{"n_experts": 96, "balance_bias": false, "router_z_loss": 0.001, "lr_router": 0.000907, "lr": 0.00199, "beta1": 0.9, "dataset": "wikipedia_en"}
Below are experts of layer 11 (counted from 0) of a mixture-of-experts language model. Rows are named router (the router's row for the expert), up (a neuron's input weights, with its number), down (a neuron's output weights, with its number) and show model dimensions 0-223. Each number is 128 + 32 x the weight over its row's rms, rounded and kept within 0 to 255. Numbers have three digits each.
After each expert's rows: "comes after" lists some tokens at least twice as common just before its tokens as in all text; "raises" lists some tokens whose logits its average output raises strongly, later layers aside. This comes from a sample of Wikipedia text that the model never trained on. Tokens count by the router's weight.

# expert 39
router:149124149174073143076151199137159068192146112175152116099159114133119139076174152172112156099149169145155085139115103134128115128157196138101150166139144201127145128203166066160101082133133142127098066152153104195115174127149156129135152098139089106160153123143157140102137113129157155095108107159143092116101118072146185101130095114174109199084120157138160160160112114151084158121111100206172174110108127150166108055097095158104117119163164111110063150117129148079198093150114067155154096124162083124141159109077119175085150150170161137099163110114134142103152120095070072075124148149098172119133120115099157086106155138105123108187102119101099133141137161157129106201142
up0:124129124162115163128151168155176127134119088090139101154167141161175136075163137131164082159120091163116108072159161110157064131142153124117142100145135089126095138197113131111131075094145114090133129127084055131089120104128125127122166069119151133135152057069080160086143087159110136072096094111157113116111143147088134083237091161172168180145033156088163142139150121111167133101122150156140122079132111208100132107190071156131126107175107126110150159136178106141079119209103134126112150075199093103074140090125118089113126131135150177123117141136128138130123134120162153169097094136077137089145098105139191124117140118128082086129136137154101077129168166077088078092139
down0:110061098128138129170112121137191115122098098118117186107145117097142099152183119188085146134164107135127126030174128183133151077143108159145113129151207094120077122153179146103190114179161084109142082129150150100145152147086140126114160019126150129095165163102145122148131101108106093188097107137081136179114112129135154108150099077195133131158134115152181107168144092149169170090175108135117101086141143177102142118106139161074076109077114140130107108042183119120228116158157155140125115128113118109135081148200104108152104116117115111072069140092111118146110111129126125200151132142117096180130148122164129152113129174146111182080095155119115118133117165146128130102099
comes after: "\n", ",", " in", " May", " October", " November"
raises: "2", "\n", " |", "T", "5", "R"

# expert 46
router:161101172155109128141185142101161124148132119139100096116121143129120102078131136125153111116177133203155104087105072127157116140140159150106136177108147168131134152196223100164160107131164115129063110152115034151199127173115148092147148120189127128122135137160190154091129096090161157092107093109172080114117151095140152111120123146138110180078098162091171118179162091137107145090119077136178137106103127110165108089091098167130083126168160110098119139077116179112193120169112135102153121102151119156088162114049113133083127155142175154123145139108169140124159176104146099114166139134058130087080099131061163119065150146048143103174114129125075168129091147140109107172173
up0:115135162138076133123102061127125169122169078094189085124148171079153145125111127214160096059109153159115092150104144133128115081150160166082090148190101139173107174133175129125089150071079084176144156157091124095130131128101083094160122140158090070141148118142168144049126150122176137131164090187145105189122171187154155162184162131075105114073111079166143171140137110145122111151105126101123100116127162125124115118148157141119154128134168096159147104045098113153140198136141138085114094111164105123158094142126164158101147132087152160137146121077188163067182113129057138132128126154150119166051075116126165122105138136155156160137106121129115115090127118100150107207117
down0:103109062143140124084107091190111198076178108161121089131115162080116149144094085103188122127150080114091069083116150132124133124126077132064098183159131117164041151104162141125143152109102117113132141154107139134081141164135132137098159176125161157154156160112116100120107111129063155107134134149170084216174107094179124114175151157159126126163143153140065124132156134182099242130142151107064156189165129041153122150111153120127093135104164110123136073162107137148146099118094169131162175096165178148134078131128118110127151093127104125133115123109134087115124078107127108156125097139169158130052108161144117150040110197093135113119095156129130138086147148124139117166148
comes after: "\n", "'", ")", "°", " on", "%"
raises: " ", " x", " -"

# expert 92
router:096143187155084155084143159121154130146117083149073112145168138099144149115155114138142135127148144167114118059050075098116107130124128167125168151143111194124145169203168113169137111129155180111069066142119048125129176148143137117146147123104122095150154137146137124105120136124217140103142073155130106104102164100181172130182110101115097193142103172087114165182150059150140107085129061193128172103115093153163102115143127162106198088171151124136097155125096152139153074197140090112107080086144112156138127128067145120088163127156121130093161132089194130108172143098115081089113173182085117099116084115114150122093154152074157120153111118089113112151112164142174093121152
up0:128155182136169162084096140103133055156115148140193094154120122132102094113126098109187138137168093190071089085115082113111141153157134151102123071140169140157128161117110123122169112224176136149125134166149069117078148127158109126207088096141071064150108146160096134088204138081150091140105166167130162163132115177111117091209164157075118172150128124117148146109103118076100181078139104103118102148133131148136147135136092082142145102102095156180134193110101233125070129142119159167181103115131115095141143118092137118156159162128112119133152189160180076111106133068132136110102185127104102128064115099115106136131108123163148128106105112097156100138176129118111103147137
down0:145185214077088144110140128148116153079144147130079115123118178158125109099124110125122154134173082137123123108093075127062125141152143164104138125209112156130143162145133091095129079179078163158145091128153146144133188114081154052142097169113158194134093066064148126144193149180187127083103141101107119149162080169136131180196137150120123111109075105084109123115094084126145112133089134109099081198165140213132142157114137119146140107086145190170131125125042180145130140106122166123102140131166142142141141073101163054124095105119113123125155144100154162125090139103167120101131124151120165089134120049126110102114086154148157117099076116108080112164151146170133136128097
comes after: " is", " a", " was", " as", " the", " became"
raises: " of", " in", " and"

# expert 45
router:148104173139122139074114179118145120175163087158072106165155152098148143112151136168135092108131119153183123131100086133125092159122176148106120168150179229126073160179131067103106083154126160138104063161117115128157099114133142080190130109138123132152175089155151152088116150170143154072140056152158118133071070097153166092129099145128134174076125148143162143177129114134110107058096091157177169105123129149188104087114107143103181083153115110122104163142126130109173121138114104158127080099148127144141171117075113227126154138184155135096161098064181141125155126101079080049105137145102147084128097101053145111103143156115104137178158116114103162127129150154126131165157
up0:114136139149131171058165094068133133164133085124117147166148166113197047160102119135178090184120186163132136151165161087059111112133086105113186124175142097084103152174142062116106118161116132119148153142060135127129167206101093060138175106114112085097168128104190099098172080129122108127162124080156136100120143109170131097157100122130154102104129155105135204170156131120122097108087133143121158118153133095118074099113156089194130043121116147142174113150115141142114088138206099122130135137187095085142144112109109146174133127169103112202121142053103152134131147105134182165129139134103137088105105096131111145053127111122120072099114115127131157116186107124092162135160
down0:146090148121212107153114140145219188112120126109152129143143135126118128081166106132137081116084074117136179115100168133113063133121138124064113099067141183125140162151025134146117139095071142109142166145135111138117142128201167128154127102070092125100108094164092187152146155168141094094131149104133138082104071084116149150135096108160137122144055135104150149089136157144147077100143110109106075142147141143130165194142124176202178146168105060156103131144106131147131108125162126156129094051155193082117171110173151161163103106118125111134134131113185109121175101113151107065072123130149131193090170079099139153090093158126091116147129109121138157128112187168134106086142
comes after: "\n", ".", ").", "==", ".\"", "\"."
raises: "The", "M", "F", "In", "B", "A"

# expert 2
router:137126177170114168109141151103141137159185117127129144124138133117182143062139147115093138112168121151098083087109102108128088130169247126132128148143165182154108109167167093158132118162148128137067077199138042154153125115157156118136137125112096105138130125151173119085131161130149197116113122151139103145093148101163180101165085110148094224119087113085151121104173116139134090123063090153151152076109109164175102128120081118102129131124178106140107131125146169123159099174136161126185111064155111153105171086038174155053155142104172150135143136109184113114164171132108102074150126141099078110117095111091168096100138136099106088121143110120134165203069142127111128156153
up0:207158118116043092125168114117118091136057140134067120119128120096081124188103110103097124072160157172121144141145151097046154141159158169047175135130105112161109120137150115056145131109104124149129114068154162097177190182162185145121154131121175098168128147181118141097186173077146134109156129125100126128062139134133163130089177106099064159183134127109129145124094050148099120167119117136187148156119142154129113120106139156097118098126128110100162119147131120122161174134101134142112136133101133101139192067093128128083164168129090167096183123145113152116112173159111142106110133173116096095180119196070129152130112157059145141117139109068076140162153122124178182133129
down0:160083194108167068134102196121133068094146151128148114178142180159082073148155140118137174129112070143115128177095096111075172137173130153146180115137188115130099185144117113142137151148148139125200097065146153121146087109160075099144120210138150107149190121055167111155079097117163105083082089127159065105142140107147164067127138172173080091150116113171133141137101107104168137170123124135100180077154111108150081097155122025196090111077138116126166125166134131106144128133074120119128150131144162129138137158065191117133097119150104122092126118130140085136123093123140101122170111095164130092115163162102093150115128125136160135105058129167114127097132161165139102105097
comes after: "\n", ")", ";", " Class", "order", " ago"
raises: "-", "\n", ","

# expert 5
router:136087149154106186099137134129157130134133125146128128115150100111135181102147154117097109109118120196141097117141101122153114119168191131102143139147182206120141152189181050167119076131122134142127123195137090103153124124126123123136146105156087115131120124151194146079125157167190142116120129172148147098131112096152155113190085116172125177158122164108163121137110117170121120138079070144132176077108116109200121120079097172094166049159180083113093122114105166087161148195106130100138088061154094148140139151067176199074112134142152135133173140102172144075144161093120112035137099145107155095097107128097130104088122160074072100187089079107109167147110147116152145151152
up0:157115106146133160145141147138111060104138137114150161121114115092089133086133152135122151070136085114123110100142125205109111111123100148149167131147174154126161072174098124121199142183153119127114095140167117148153135148141150163122149154158229222162101139136101163052137156132096157170133158162111127127130113140127109151175121118165100166147161114170105112134169046088152161138106064115101127144109064140112134139106117077115160126218074101113157087210174104108163127127155165098127109094156136076176101115086106125112132146123146085107139123132113091093149160106133167080144167117118159087102114142112109118175104138165131029172036091083133145100137127081178157158143
down0:110190164116087139083124142129131132150116134064107049109162121127119128140105120113158119202143170150124203104103186103114148088117114080086146076191118075115136163157106164079082097103119199140112113098131143042138159126121086100102119141144179147075159167112098142139120097096137151130151113163151111091172126158108121115159129105136134172160121143125097095133089186118251160091113111145147090109149107146101114126125165064171129145121122105147114086141176088160048156096137149134156135134104118113131152168097126134113155129175093127143098161052113120098138142170111111169126111129096066146151106172168118158130150091152070161131177182127151055192137119146081133077130
comes after: ")", " |", ".", ";", " information", "ia"
raises: "-", "\n", ".", "\"", "A", ","

# expert 36
router:153158143168078188105143124117124117175170138155126133103137158098152201094164164155102097148108107157157116109106118141131119166174146171089153194169149195108097156164158117143080084147123169139040093159154084139115123149182149134169128084149144093138150078185145117137127154153170185097134096149139100126071096113101180130105087098124073152079118124127164148151111105087142126118094086160162153090139112151180112093082122119100153109136167073145114147117134150131178108128152102132167111107136153152119179142098120183069128102124137125086144074080166149122141177047082096062113164169101149120176106091060148131089180152098135100100164074109075178105094137177135138178126
up0:155098147144091207091117162181164150165139110119139093110099111122174194120177126109073101163159172130134055087119098166136100082175120122135149106213193122142101187114203132094126136120160120088048111099123136148133124170148129143127142108096101165131094125143126132116130115130084115176179082139146148112111149152143158136117184091162102115139200089105154126166134069122066156135177119121116181116111080209128116113144160130157112130088145200172105139073140136092116160126141082105142136110179103143161119127104050158118149105148140178171159106136082093173127121155120108106201153092067143130113141104133123134092109124105130098086160154125159145116181152048084162124132
down0:171102175161165121090161155150148113157104111181153162117085201142133123133159068065119147136156111093124110107155119145070103118122087146113078144132127095092137073080135136127135153115148174103086150170142103134073073175117126151159165111123123161084151119115044079113127164217141120184106067126136089159137171098113103121119163107102111150116126154084116117132156131135120119072152123138107160185146158115136169082171114151084124121077089200133107128150138170135195108072117170103168109145160143113140127183178058140148158129167094138163092060084117130121087103101124141099147138115103068111179160165056109104093095181124120180100136109125137122114108201144064137129149
comes after: "\n", "==", ".", "Personal", "See", "==="
raises: "a", " in", ","

# expert 68
router:155122163168116183078160172132133135175130094133094132143169155091166148108153155156120071118118155149193094106086110119095068138135185151121142168121154179088103169182171069148088091162147084122116089168159131159131189157163108092134142122125107111181128123165147135126141155145167159087102080116143090112106060094163130102139114077144131187103051136064159186137139066116102119119098115155131112090121150093167085127112105126129152105132158116103096169103092186132195120165135081170087094111170164162128191147092165191084123130155153166161164136097169150111132137101083093068114134138077126108088098106119180103070155174106099096183143083103089146142119128145135156117114
up0:124072109124150099150163130133151131155138129172131152195145161023148108072117166149150125153136131111172099132070137123165143101149160176071149085145151137162095092140132189157108141089109171098141095162129124190113181111117111122178116150101120175136123185127115149148133104160162163122176135137136177086076111168143121077101139096110132186066130187146142172168096091075125099197129113120146093169164178155110094099203116141063137158126163086104085132119184083110157109130141107165142130053147127180150136092129081151132109062137111074125140157115153102121169095156130044111101164109144074161094169105124115143057115136101096122144115094110132128122082127108076122111142
down0:110158097093131143092125112078181148127182155091105106129174154190106130070115144165149156143146118187124116140091163107102132103124085149148075112138159140127155184107138089134086093132101192118133086081165118119121153143180158176152088090132123134163116110142146125129081042095136127104156161116124108151152108110136100162120125089099160182129176147107128152128146084134118096096152117147097109172095134100154094157121092116141150142134135110119111159087181088075095132100176115136109178119080071146133174086174145139141179139155131154163193110091075124082135121118107168057107190202131124142128135052106165142077170082111147194151129084097143144195164160130195171081055
comes after: " |", "\n", ")", "==", "===", "\""
raises: "|", "A", "N", "R", "'", "-"

# expert 17
router:169170164136122135076128134091190098148168126157133103187168141136158118114153141143078081141112118132147085117110078111122129160121130172110159158108180148126094175127180110116132110109141117114104123162128095139122123093144099067107142083158072147178177111162195165122138155143112175119096054164173086128101152107157139118139091081139112168083110165078135151172140090161093124141106110149180156117137093174166100090135099162091191113118182074081135120103195147096192123108142073177108127062157129140134151140081157172068148115215163144120188149100174147091192135124107116086117189134104088129129119114117154095125166158130135110174114139116085172133083125186151146193123
up0:132133130131125121155154170071081126116189147159137131161105080123091142139118183079126053057168056143128116124118134184130109103124125153093207167104125103157117127146124138097074107083154120120116152140133140200159140134169140079143104109176091190139109155119102125150102147125123084119132081100100112136189195089146165165102123164158126121095082120073160178150160179157156165122122105133134115140151115153102157145119159134142151076134071140133145100131138192128075122129142150191152099061109180107133162191121190104114137122125147131152111127149097130155179132148063188121127181104069090126166103126097143057095155143096081107099038113139153126102122109128074058109132
down0:116082094136131090132150104159170083112157170126120152099096125151123059164106109142142104146146105098139124113132145160096090120169118126088114211157110142076156048095097115106180209181131113142132144098125151094119137145072094146075047141138091163164104126180135128125133098121139129186141104128098158111197147113124148113127088111046094121131126135154121123150132119082147157108106119085180097168132138078149099172124136140126187098131089133131130099140106218146098101149116112120152194096095132155158140134231105197122128101203098093132095148138171184122182125099104154115149156140158143163180120115104173089076155107142081065163128085140111097127144081095167127153137
comes after: " |", " on", ":", "On", " April", " September"
raises: "2", "1", "3", "6", "9", "5"